Experts of a small language model: 32 experts in each of 7 layers.
Below are experts of layer 4 (counted from 0) of a mixture-of-experts language model. Rows are named router (the router's row for the expert), up (a neuron's input weights, with its number), down (a neuron's output weights, with its number) and show model dimensions 112-223. Each number is 50 + 10 x the weight over its row's rms, rounded and kept within 0 to 99.
After each expert's rows: a language model's description of what the expert responds to; "comes before" lists some tokens at least twice as common just after its tokens as in all text. This comes from a sample of Wikipedia text that the model never trained on. Tokens count by the router's weight.

# expert 6
router:53 51 39 40 46 48 39 52 56 56 63 58 43 50 56 58 61 45 37 44 56 42 57 72 56 51 55 60 50 68 33 47 79 40 56 60 36 46 51 42 42 61 54 52 47 63 47 61 64 41 47 29 53 49 42 58 55 58 49 56 54 42 44 45 49 56 62 59 62 41 38 34 35 66 32 55 61 57 42 64 58 54 38 52 48 32 37 59 33 26 37 41 63 45 58 45 50 49 44 50 53 50 55 40 57 50 53 40 30 38 49 32
up0:34 53 60 48 57 48 61 52 50 55 52 30 32 35 55 45 26 60 46 55 60 53 43 51 43 45 50 48 59 60 42 41 61 38 65 67 49 55 58 47 42 58 47 56 58 53 36 34 58 60 56 42 45 57 52 36 48 60 54 64 55 57 34 32 48 37 59 54 55 41 38 32 33 56 39 57 48 56 56 58 50 36 52 54 53 51 56 64 57 42 24 66 48 50 60 52 41 80 64 45 44 53 55 72 54 62 57 57 45 46 55 60
down0:67 49 57 50 53 51 43 34 46 57 57 46 50 56 68 49 49 62 64 49 54 49 59 52 56 53 63 59 55 48 67 46 37 55 55 59 60 34 53 49 45 26 48 48 54 58 54 74 51 37 49 48 59 41 47 52 35 58 39 47 58 54 43 60 53 44 33 49 37 43 49 29 57 45 40 44 38 48 53 67 56 56 54 61 50 44 52 60 73 47 50 66 69 55 47 42 47 48 58 47 49 45 62 64 38 62 44 50 42 59 41 68
What it handles: Head nouns of competitions and fields, especially sport leagues and cups, like League, Cup, Championship, Pro Bowl, football, election, television.
comes before: ",", " in", ".\n\n", ".", "\n", " and"

# expert 27
router:52 51 50 46 55 33 64 47 56 48 54 54 36 48 39 56 56 62 65 61 46 56 66 56 37 56 54 36 64 66 51 32 42 38 45 66 49 52 56 58 41 51 57 53 41 42 39 64 70 45 46 45 42 58 52 81 60 46 44 68 46 46 38 68 46 48 47 49 52 35 42 21 41 42 45 49 33 55 55 58 66 69 51 54 68 69 34 51 35 50 51 47 64 50 42 45 44 50 61 60 39 61 44 61 49 59 44 66 76 49 44 58
up1:31 43 70 43 55 43 57 60 37 52 52 26 47 49 57 56 64 52 42 57 60 50 53 38 66 63 51 58 59 61 55 50 42 34 59 46 41 39 57 49 47 64 57 49 61 48 58 41 49 57 58 50 55 52 57 52 63 44 48 26 31 57 60 51 40 54 55 33 42 53 51 61 57 49 44 53 61 58 37 47 39 45 64 53 42 56 68 38 51 54 71 51 32 34 61 38 43 25 55 48 45 30 40 62 47 63 35 48 52 42 45 45
down1:45 42 46 51 44 52 48 62 45 63 41 28 52 56 47 37 59 49 58 36 32 66 48 28 64 42 53 44 44 51 42 46 29 60 59 55 68 46 38 55 61 58 52 41 61 44 49 49 56 50 49 52 47 45 41 60 43 51 64 45 66 49 46 59 26 54 36 66 39 43 47 62 53 31 51 59 50 60 47 57 40 55 48 59 40 44 49 34 50 53 52 47 29 54 52 61 53 61 51 46 50 66 50 62 34 61 50 52 44 45 36 51
What it handles: Digits inside numbers after the first, especially batting averages, years, scores and measurements, like .285, 2009, plus spelled numbers five, seven.
comes before: "0", "%", " |", "–", "5", "7"

# expert 22
router:46 44 55 44 41 44 53 49 52 45 55 48 60 54 50 47 50 64 40 49 54 59 64 54 44 51 23 49 47 60 68 58 59 60 44 49 51 48 52 49 41 50 60 61 57 56 64 56 22 40 52 43 64 57 64 58 46 38 53 43 56 67 42 58 49 52 55 62 43 47 64 43 48 51 47 47 53 37 77 45 76 46 68 46 46 70 35 38 44 46 38 47 46 51 67 53 61 43 53 42 50 42 40 61 71 45 52 59 36 37 45 58
up1:48 50 40 72 76 39 54 35 46 59 63 54 42 43 41 52 41 32 58 51 50 40 40 34 54 59 57 39 47 43 46 63 45 47 53 34 59 52 63 59 60 42 52 46 55 42 42 63 53 51 47 52 33 60 55 81 57 43 58 53 37 65 45 54 53 55 49 39 59 49 75 67 48 54 28 40 38 49 39 70 55 50 57 54 55 46 49 46 53 53 54 66 40 46 65 38 34 53 53 37 38 55 73 50 33 61 48 43 46 38 45 57
down1:52 49 53 55 47 22 65 52 50 42 54 39 65 61 43 53 53 57 58 41 47 43 55 42 39 43 60 64 47 63 41 56 48 54 36 41 50 42 53 55 44 49 42 49 49 65 48 73 72 52 29 34 52 56 49 54 57 50 66 36 50 33 68 69 38 58 69 61 47 46 36 69 50 45 58 47 54 48 32 53 55 46 42 38 65 59 40 38 66 62 49 50 44 47 48 69 60 57 49 46 47 58 58 49 32 54 48 37 67 50 54 53
What it handles: Subject pronouns and relative words starting a clause, such as he, it, they, that, which, who, usually before was or is.
comes before: " was", " is", " had", " of", "'s", " are"

# expert 8
router:53 57 53 35 51 42 44 49 64 46 62 44 39 68 35 34 36 60 67 65 47 54 45 60 34 69 68 42 38 57 64 44 50 39 53 47 53 53 56 44 55 50 66 45 44 43 41 58 65 37 49 47 49 57 52 51 43 46 49 53 44 38 29 67 57 58 59 44 57 46 40 66 49 50 43 49 41 50 60 47 65 47 43 42 50 53 57 64 49 38 46 32 70 60 58 67 46 36 50 43 56 56 68 46 42 52 48 48 46 65 53 42
up1:45 51 35 27 57 52 43 53 32 46 38 41 51 56 37 35 58 44 48 52 58 66 42 65 48 50 44 55 66 28 45 53 58 53 27 44 54 37 26 57 48 51 32 52 48 40 71 55 42 48 52 57 54 64 45 44 56 58 62 42 36 40 46 58 54 46 28 35 52 39 50 50 53 68 53 52 40 44 52 49 47 46 54 68 40 59 69 64 61 52 55 79 61 49 58 40 62 40 56 49 36 61 39 41 43 42 65 47 48 51 62 64
down1:39 46 48 59 64 52 35 57 56 45 45 55 58 49 65 73 55 52 62 73 55 62 47 63 62 59 51 40 42 42 49 54 60 37 39 51 37 49 60 47 61 36 48 37 43 43 56 38 53 56 55 50 45 45 46 55 47 42 52 71 43 27 38 63 47 72 42 45 54 45 57 45 40 38 57 56 51 49 37 41 48 48 28 58 45 53 42 52 39 37 44 33 70 54 46 36 69 56 57 71 46 29 54 52 43 46 55 34 58 67 45 67
What it handles: Wiki heading markers like == and ===, score and range dashes, and zeros inside numbers in tables, e.g. See also, 3–6.
comes before: "1", "0", "2", "|", "See", "-"

# expert 1
router:48 64 64 47 44 57 57 51 53 44 22 54 38 68 48 40 39 61 64 34 62 40 47 50 59 52 66 33 56 48 46 50 70 44 50 32 66 49 41 59 59 58 43 46 40 37 53 18 37 51 77 40 55 40 51 27 39 44 42 46 51 33 47 47 54 40 46 37 41 49 62 46 52 47 55 41 40 63 39 68 50 55 59 39 46 39 30 43 48 51 44 45 45 48 44 57 56 54 55 44 46 54 64 53 60 57 50 42 51 59 49 34
up0:39 57 50 37 34 60 36 43 53 48 66 33 45 56 49 39 48 29 37 48 39 59 49 59 48 37 47 48 34 58 50 44 42 39 45 51 52 47 51 60 57 53 43 56 37 60 43 50 50 33 55 53 63 44 53 48 41 63 49 55 57 50 53 46 50 45 41 49 46 45 53 64 62 69 44 53 76 38 64 65 52 52 60 53 47 52 53 54 55 43 51 52 38 65 45 49 36 49 38 44 69 27 46 31 50 59 43 50 58 40 37 49
down0:43 45 41 56 46 53 53 67 58 29 53 55 34 59 51 67 44 44 54 65 32 59 60 54 49 67 51 37 47 40 63 35 53 50 45 48 54 64 62 65 58 44 37 50 64 60 72 39 40 48 76 56 52 49 64 33 60 56 46 59 36 47 57 49 65 56 48 51 33 49 48 46 47 59 40 48 51 58 55 36 43 61 70 43 44 51 55 57 66 54 48 51 34 40 41 56 46 49 45 53 64 22 51 41 47 38 57 43 60 39 56 47
What it handles: Prepositions following a noun or verb in narrative prose, most often of, in, from, during, between, as in "year of", "died of".
comes before: " the", " a", " his", " their", " her", " its"

# expert 3
router:43 44 38 40 54 44 58 44 56 58 46 59 56 33 54 56 69 55 23 43 44 48 58 56 57 46 64 46 56 63 30 49 66 51 64 55 54 36 47 47 66 58 38 60 49 66 52 65 19 44 39 45 50 48 67 60 45 45 53 51 62 54 48 61 35 47 55 60 47 61 56 36 50 40 58 30 57 35 44 53 42 33 53 38 55 68 33 49 43 42 53 45 45 66 66 54 43 50 50 41 53 44 35 46 64 43 51 59 24 60 55 52
up1:53 44 47 44 53 48 37 62 54 54 56 48 58 58 37 64 72 53 55 40 54 38 58 52 41 43 60 45 65 55 65 51 53 53 59 51 63 60 66 45 50 38 46 40 63 38 47 36 53 66 56 47 57 30 52 54 55 41 52 45 42 41 43 46 55 44 38 45 76 42 57 71 50 44 65 45 41 61 55 56 48 62 49 68 62 50 61 55 48 53 64 37 63 51 60 34 47 65 61 55 43 49 44 66 54 51 51 47 53 55 43 39
down1:36 62 39 51 62 64 56 37 45 48 51 37 60 34 39 55 58 54 81 56 57 43 39 33 53 50 52 86 47 60 38 52 38 49 40 69 41 45 52 29 42 52 52 46 46 64 41 40 56 64 59 66 58 47 44 48 61 56 57 52 67 52 52 68 58 62 51 42 51 56 53 55 44 54 48 42 45 44 56 49 43 36 56 49 40 66 61 39 49 42 46 51 52 63 48 71 37 57 42 55 41 52 68 69 37 59 47 46 38 41 60 28
What it handles: Common nouns after a determiner, mostly time and period words like season, time, century, War, and part, end, branch.
comes before: " of", ",", ".", " in", ".\n\n", " to"

# expert 20
router:56 31 53 62 47 54 69 62 58 48 49 46 57 66 47 59 57 28 62 66 43 52 35 50 54 58 55 47 49 31 54 57 39 44 64 37 49 51 53 38 64 40 66 43 50 51 34 52 38 44 57 46 53 38 52 44 59 53 58 49 37 31 57 64 63 39 49 46 42 57 55 51 56 75 53 55 48 34 42 37 41 50 35 42 52 31 64 39 42 42 35 45 66 53 47 51 41 32 49 37 43 48 67 39 33 48 35 58 58 63 54 67
up0:49 68 34 59 47 47 63 54 63 59 51 35 50 51 39 63 41 50 46 55 51 70 60 51 57 40 53 28 55 49 59 44 44 69 40 68 56 51 37 57 47 51 55 47 52 34 57 56 67 41 41 61 53 45 55 52 63 56 68 50 70 42 56 42 51 39 39 40 40 35 45 51 40 64 55 50 48 29 61 51 30 38 55 44 44 53 44 64 59 51 55 58 40 52 56 80 41 57 45 50 50 43 37 57 57 65 50 67 59 51 56 53
down0:39 68 48 58 56 40 57 49 64 44 37 41 41 50 36 50 55 42 61 53 42 50 72 70 42 37 59 37 46 29 63 46 41 45 54 45 45 49 49 53 45 64 72 42 64 48 37 40 37 39 49 60 53 47 54 44 25 45 62 59 47 53 53 44 40 49 59 62 73 53 63 59 45 57 65 46 54 49 56 37 53 47 42 45 63 38 64 29 55 52 60 62 62 46 61 49 54 53 54 57 69 40 58 44 47 47 42 45 55 45 69 49
What it handles: Table cell separators in election and results tables, plus mid-word fragments of foreign place names such as Schuyl-k-ill, Bah-ian.
comes before: " ", " —", " \"", " −", " +", " ."

# expert 17
router:42 59 57 62 55 60 44 33 48 52 62 50 35 30 42 37 56 67 51 36 60 42 48 43 46 43 60 37 67 55 56 54 46 43 60 48 52 33 59 37 65 49 44 63 56 51 46 54 73 64 36 65 51 62 43 55 46 47 49 42 33 49 26 46 48 58 42 50 57 47 44 42 56 53 50 46 38 47 45 40 55 57 48 49 48 54 38 47 58 49 43 69 47 55 41 79 58 67 45 48 45 63 59 48 42 26 47 66 58 49 55 54
up1:55 59 60 51 55 57 42 60 57 51 45 58 57 50 32 41 62 59 46 67 29 63 45 56 35 54 46 48 51 43 43 64 46 47 57 47 55 64 33 43 56 45 45 44 66 42 46 64 49 63 52 44 52 50 46 53 53 54 65 44 44 52 59 64 57 43 38 50 45 45 40 66 65 42 43 72 30 34 61 54 48 50 58 28 63 41 44 41 57 67 44 58 50 32 59 36 52 54 54 31 48 54 40 74 64 42 45 41 53 53 52 35
down1:40 34 55 52 45 50 36 35 56 56 61 38 69 54 58 44 42 52 61 42 49 50 63 53 33 51 48 31 50 50 61 51 55 34 48 57 44 62 34 65 48 49 71 46 66 53 52 51 43 41 50 44 40 54 41 58 46 56 37 45 56 38 43 74 46 31 58 57 52 52 49 52 49 56 60 43 43 54 53 51 60 39 49 56 49 51 40 51 53 77 41 38 56 39 46 38 45 53 50 45 50 52 64 52 36 46 63 38 50 51 42 40
What it handles: Individual digits in the middle of years, catalogue numbers and table figures, e.g. 19-8-0, 18-7-2, plus footballer position codes like MF, DF.
comes before: "5", "4", "7", "8", "6", "3"

# expert 10
router:48 47 60 65 54 48 55 53 30 49 36 61 66 54 47 69 63 46 39 67 40 63 51 42 59 57 54 56 41 58 37 51 38 47 53 57 53 44 52 65 55 48 58 38 43 36 56 49 63 67 38 64 54 52 46 61 55 61 42 51 41 61 33 66 36 22 64 51 50 44 53 37 57 58 61 56 54 50 46 59 46 40 49 61 21 75 48 77 46 44 68 62 55 58 38 51 53 51 56 62 59 46 40 36 38 52 52 58 46 55 58 58
up1:51 50 45 34 60 39 54 43 50 56 75 37 47 55 61 62 42 60 39 40 41 45 48 27 53 57 60 44 50 54 46 31 45 55 43 52 45 36 47 52 51 38 56 67 57 50 44 62 61 42 38 36 61 55 36 63 39 41 28 37 52 47 63 34 51 65 49 39 57 50 55 50 36 55 38 56 49 54 41 56 43 64 60 55 54 57 47 58 58 70 51 74 57 36 35 24 44 47 55 40 45 34 50 41 49 55 51 49 29 59 57 42
down1:48 63 50 55 27 45 58 62 48 33 54 39 64 50 37 64 66 46 49 54 51 48 53 43 33 41 47 43 62 35 41 51 51 83 49 42 59 46 48 50 54 54 50 59 56 57 33 48 41 45 32 50 63 45 52 76 54 54 56 42 55 53 49 44 54 53 42 55 50 66 53 47 24 57 52 46 55 57 48 54 42 49 41 51 54 43 45 71 50 47 36 65 53 36 29 48 76 46 49 47 51 55 62 58 59 45 65 54 39 53 49 43
What it handles: Row-ending pipes and separator lines in Markdown tables, plus digits inside numbers, years and scores.
comes before: "|", " |", ".", " |\n", ";", "–"

# expert 18
router:44 60 58 32 48 52 49 48 49 52 66 54 43 38 29 51 43 41 63 50 35 52 38 52 46 57 48 66 57 45 48 52 33 36 43 49 47 60 39 59 26 21 51 51 47 55 47 64 48 33 39 52 47 39 47 66 52 64 52 27 49 44 47 59 56 57 47 53 57 47 35 60 68 28 47 51 41 56 48 36 45 52 37 47 54 72 53 50 38 49 41 52 45 37 42 42 34 41 47 48 56 38 58 69 50 45 39 61 49 51 52 61
up0:47 69 56 40 34 68 33 49 35 40 46 40 55 62 48 68 47 37 60 37 69 37 51 70 53 70 62 47 57 67 39 38 46 43 58 41 41 50 52 37 49 53 57 41 29 39 52 28 43 48 47 61 45 49 57 53 43 45 49 53 30 60 38 51 35 49 65 51 50 54 49 51 43 57 49 29 49 44 29 61 56 55 43 46 44 61 52 63 62 37 64 75 66 60 49 56 44 81 52 71 47 47 74 61 57 50 56 50 44 63 48 46
down0:50 56 53 52 58 60 60 37 44 57 53 49 40 48 57 49 49 40 59 61 33 46 47 50 66 59 49 62 43 28 38 57 35 57 53 45 44 19 64 43 54 56 55 33 51 29 46 50 40 45 57 48 41 60 60 54 33 47 45 29 45 60 72 51 54 61 55 58 50 37 26 45 53 60 53 51 57 35 53 34 60 56 55 49 27 58 60 63 63 50 63 37 52 51 36 50 37 38 53 44 37 31 64 40 55 47 38 46 50 48 56 64
What it handles: Final pieces of surnames, often Germanic or Slavic, in rosters and tennis or sports tables, like -ić, -berg, -burg, Aschoff, Petzschner.
comes before: ",", " |", " (", "\n", "i", "en"

# expert 23
router:36 35 58 57 53 55 45 40 43 54 50 45 64 58 62 45 50 43 49 39 49 52 68 55 62 38 42 33 51 63 38 40 60 51 49 57 44 51 45 46 41 70 50 42 51 56 46 52 59 59 60 58 48 65 50 75 53 56 59 73 62 44 57 51 49 66 50 37 47 49 52 74 48 31 64 57 63 50 40 40 23 44 48 42 49 44 47 48 55 64 53 53 41 55 58 58 55 50 50 71 53 42 57 54 62 36 61 37 42 40 43 54
up1:61 59 46 62 41 58 64 65 52 71 56 69 43 52 55 35 47 43 56 62 54 59 47 57 52 42 47 33 49 50 50 40 44 55 57 44 45 50 60 56 48 49 41 52 35 45 41 39 54 50 65 60 60 43 53 57 56 35 63 57 56 52 50 49 61 62 53 51 41 61 49 50 61 46 67 50 62 65 67 42 58 66 51 44 41 48 41 62 41 40 51 48 51 32 48 38 48 51 50 40 45 59 52 57 47 52 54 35 67 46 68 42
down1:60 62 49 50 51 69 57 60 44 53 51 51 52 41 47 45 46 38 66 35 50 43 61 57 34 76 39 37 51 47 39 26 52 46 50 43 51 58 52 41 60 37 40 63 54 46 53 47 59 47 57 45 31 64 53 61 72 64 39 49 42 43 43 49 57 58 52 44 56 39 49 51 59 51 47 46 76 46 40 62 44 46 48 49 73 54 54 51 47 39 65 40 42 52 33 54 41 38 41 44 40 51 56 59 44 49 58 51 52 48 39 46
What it handles: Field labels in infoboxes and list entries before a colon, such as Born, Release date, Elevation, Coordinates, Total votes.
comes before: ":", " |", "\n", "-", " |\n", "==\n"

# expert 21
router:58 39 50 55 46 55 75 50 45 62 44 47 32 50 53 51 32 61 31 62 42 37 43 41 43 35 47 43 56 51 58 45 58 48 40 35 44 54 71 53 53 64 50 41 55 50 46 60 62 54 51 63 47 48 43 69 60 50 48 34 53 51 36 56 46 34 50 37 32 46 48 39 39 48 42 54 52 47 42 42 72 62 48 66 53 50 57 61 58 45 41 51 40 77 64 50 41 45 53 37 55 66 43 54 49 53 70 55 55 35 61 51
up1:26 54 67 45 51 44 40 50 58 64 66 36 56 46 63 40 65 27 48 45 49 56 48 61 37 55 63 47 34 41 35 46 53 55 39 50 58 62 58 58 40 36 30 62 45 67 67 37 51 61 73 63 49 66 43 51 38 51 55 58 48 36 67 61 54 49 55 62 48 66 60 47 47 54 59 61 62 71 55 45 48 44 61 45 53 58 56 58 44 45 55 52 38 50 39 46 53 50 70 64 45 51 65 50 64 46 55 54 50 52 25 40
down1:46 53 37 41 40 42 35 57 61 46 31 23 51 41 48 37 58 28 50 35 53 37 41 63 57 52 46 52 43 52 52 53 25 72 61 72 58 38 50 68 51 51 49 32 44 53 56 65 43 70 55 49 47 48 46 52 33 42 37 56 48 47 54 39 60 37 50 46 57 38 64 54 44 57 49 38 58 51 54 60 47 37 43 52 52 55 27 41 58 50 34 60 69 29 50 44 55 39 61 33 51 44 57 43 45 48 53 49 61 45 54 57
What it handles: First digit of years and numbers, as in 1930 or 1838, plus See and prefixes like mis, pro, anti and heading endings.
comes before: "9", "0", "8", "7", "5", "6"

# expert 12
router:53 51 61 56 72 55 47 54 60 48 48 64 41 39 59 62 54 49 32 54 50 63 51 54 46 43 62 48 46 48 55 49 34 62 45 43 44 42 61 49 32 51 56 53 44 63 36 69 45 68 36 59 35 53 50 51 49 69 44 21 49 30 62 39 44 59 53 27 63 58 70 56 58 46 49 44 36 52 55 26 69 51 68 65 56 48 65 57 42 70 47 35 58 49 52 53 44 53 43 49 55 40 37 50 41 48 51 66 46 53 47 58
up0:57 67 51 52 54 57 43 39 40 49 39 54 55 50 56 53 63 65 45 63 48 50 47 58 68 58 56 53 34 55 54 46 48 52 38 54 48 61 53 71 54 61 52 72 55 56 37 59 55 49 46 56 65 43 70 52 50 36 52 49 37 63 61 42 66 44 61 49 55 58 30 59 64 54 47 48 45 60 68 52 44 44 56 51 50 60 51 71 49 49 43 54 59 44 53 59 47 71 36 58 55 40 42 48 41 44 58 48 58 54 52 59
down0:48 53 49 63 61 51 46 68 55 53 51 40 46 44 48 43 48 47 25 67 45 44 56 50 63 50 49 51 53 48 30 67 44 52 39 48 65 56 54 55 38 66 63 37 49 40 68 52 52 49 51 46 46 49 55 57 48 69 25 38 45 70 31 65 64 57 42 49 38 60 42 41 46 59 55 48 34 53 48 46 32 59 45 43 63 64 42 46 61 27 41 48 70 61 59 60 72 68 50 62 72 59 53 47 60 58 62 31 43 49 50 27
What it handles: Proper-name words for places and organizations, plus parts of Chinese and foreign personal names, such as London, China, River, Army, Zhao Tuo.
comes before: ",", "\n", " and", ".\n\n", " (", "'s"

# expert 4
router:42 45 59 46 41 67 45 49 46 52 26 54 49 53 64 62 59 71 25 43 53 36 41 43 63 60 51 61 45 46 42 55 69 51 62 38 66 46 45 58 55 42 39 58 34 48 46 53 35 71 52 52 37 52 37 38 51 71 48 43 52 60 39 58 45 65 43 55 57 48 49 50 33 62 49 58 51 39 58 43 62 53 46 66 48 33 36 47 55 61 29 67 36 35 47 59 51 47 39 41 58 50 57 49 69 45 30 45 53 37 54 35
up0:38 50 35 42 51 44 61 43 39 45 68 30 46 51 62 58 59 57 62 42 64 35 57 47 70 53 34 62 41 66 37 51 50 61 31 57 41 31 45 55 39 44 62 59 64 50 48 61 43 46 72 53 68 47 52 46 54 51 52 70 74 44 46 47 47 40 46 53 49 49 50 43 51 47 59 53 51 51 55 56 40 38 55 31 48 42 43 53 39 43 39 55 36 47 73 51 42 54 55 52 58 39 44 42 53 63 53 46 65 30 43 54
down0:50 34 53 58 39 59 43 38 64 37 44 56 52 66 53 52 30 51 45 49 34 37 68 28 57 62 75 49 52 47 81 43 57 27 40 26 50 52 65 59 52 56 62 38 42 59 51 62 49 43 45 44 50 46 58 34 54 43 42 33 55 49 61 49 53 66 62 69 46 40 49 53 53 38 46 49 53 41 32 43 45 51 55 39 61 49 62 39 47 43 61 50 45 51 40 65 55 42 44 43 50 73 49 48 56 45 41 56 38 29 47 50
What it handles: Agent and role nouns or their final suffix pieces after a/his, such as dictator, violist, coach, member, father, director.
comes before: " of", ",", " and", ".", " for", " in"

# expert 28
router:62 52 47 57 41 60 29 31 53 44 59 50 50 46 57 45 46 55 46 34 53 52 57 53 35 36 63 19 49 49 57 66 40 40 53 47 65 49 50 50 48 35 62 49 41 55 55 52 59 53 44 51 42 63 68 28 52 54 50 37 51 40 53 32 59 59 33 23 57 62 33 46 65 50 40 52 47 53 41 54 51 22 38 36 64 38 57 55 70 63 64 25 57 53 43 43 50 50 52 54 53 62 44 59 37 50 45 70 48 54 44 61
up1:23 49 42 36 62 52 46 51 37 49 57 45 54 46 68 44 58 49 60 63 48 55 50 38 53 54 60 58 58 41 37 62 49 45 64 46 44 58 51 48 33 63 51 56 49 50 42 64 57 42 49 63 49 38 61 49 57 56 39 78 54 63 64 44 48 55 46 43 52 58 52 73 33 60 54 30 73 46 43 55 61 48 48 54 54 48 48 51 33 38 48 34 48 46 42 60 47 54 63 32 43 36 67 50 52 49 49 65 56 54 43 40
down1:48 75 44 51 66 38 57 46 52 45 60 39 49 76 50 47 55 41 62 41 78 71 41 57 37 37 46 46 42 24 48 53 60 42 59 40 50 48 51 49 51 48 47 55 52 52 37 74 63 62 57 54 52 52 67 57 38 45 58 59 47 42 52 59 57 46 47 34 50 52 54 53 41 44 37 57 31 41 53 55 48 44 56 47 37 48 49 51 31 45 34 34 66 45 51 28 45 36 60 53 58 44 49 57 31 53 47 51 60 50 49 32
What it handles: Colons in track times, degree and minute marks in coordinates, units like kg or mm, and pipes in number tables.
comes before: " ", "3", " (", "4", "_{", "5"

# expert 13
router:54 55 47 47 33 60 41 49 61 50 25 54 42 46 46 51 51 52 49 40 58 51 58 68 38 60 44 71 57 62 51 40 71 48 52 45 57 46 44 66 41 56 45 54 50 48 57 32 23 42 38 49 58 54 61 32 59 62 44 48 54 62 46 46 49 42 60 64 54 59 33 49 38 42 64 38 40 38 45 61 76 58 54 45 49 53 32 74 43 36 48 45 50 46 58 59 60 68 34 42 53 42 54 51 71 58 39 48 36 56 37 40
up1:45 60 41 41 41 57 46 46 46 51 63 70 60 53 59 57 39 36 25 59 49 54 52 54 44 60 62 42 46 55 56 51 50 56 44 55 43 24 66 42 41 57 58 46 43 45 42 46 44 49 47 56 59 27 51 48 48 52 42 45 38 63 65 44 37 37 68 52 63 35 47 47 51 52 35 38 51 51 63 39 39 56 37 52 52 53 58 41 55 40 48 27 47 48 53 64 56 44 47 36 61 61 32 49 47 51 46 58 42 42 45 41
down1:53 53 60 63 39 61 45 39 39 47 41 39 47 43 64 55 37 50 31 41 55 47 59 70 40 67 56 32 52 53 46 59 48 55 52 69 57 62 46 55 58 47 39 54 48 56 59 42 31 54 24 46 51 44 51 36 46 72 52 48 49 48 55 53 48 53 71 36 68 50 39 37 48 50 49 54 63 56 55 49 45 59 54 58 42 40 66 49 70 30 50 52 36 50 53 48 61 53 50 54 52 53 53 48 55 44 36 56 49 41 51 77
What it handles: Verbs and verb endings after a subject in plot summaries and biographies, such as waits, sends, took, stating, plus where, because.
comes before: " the", " a", " to", " that", " his", " in"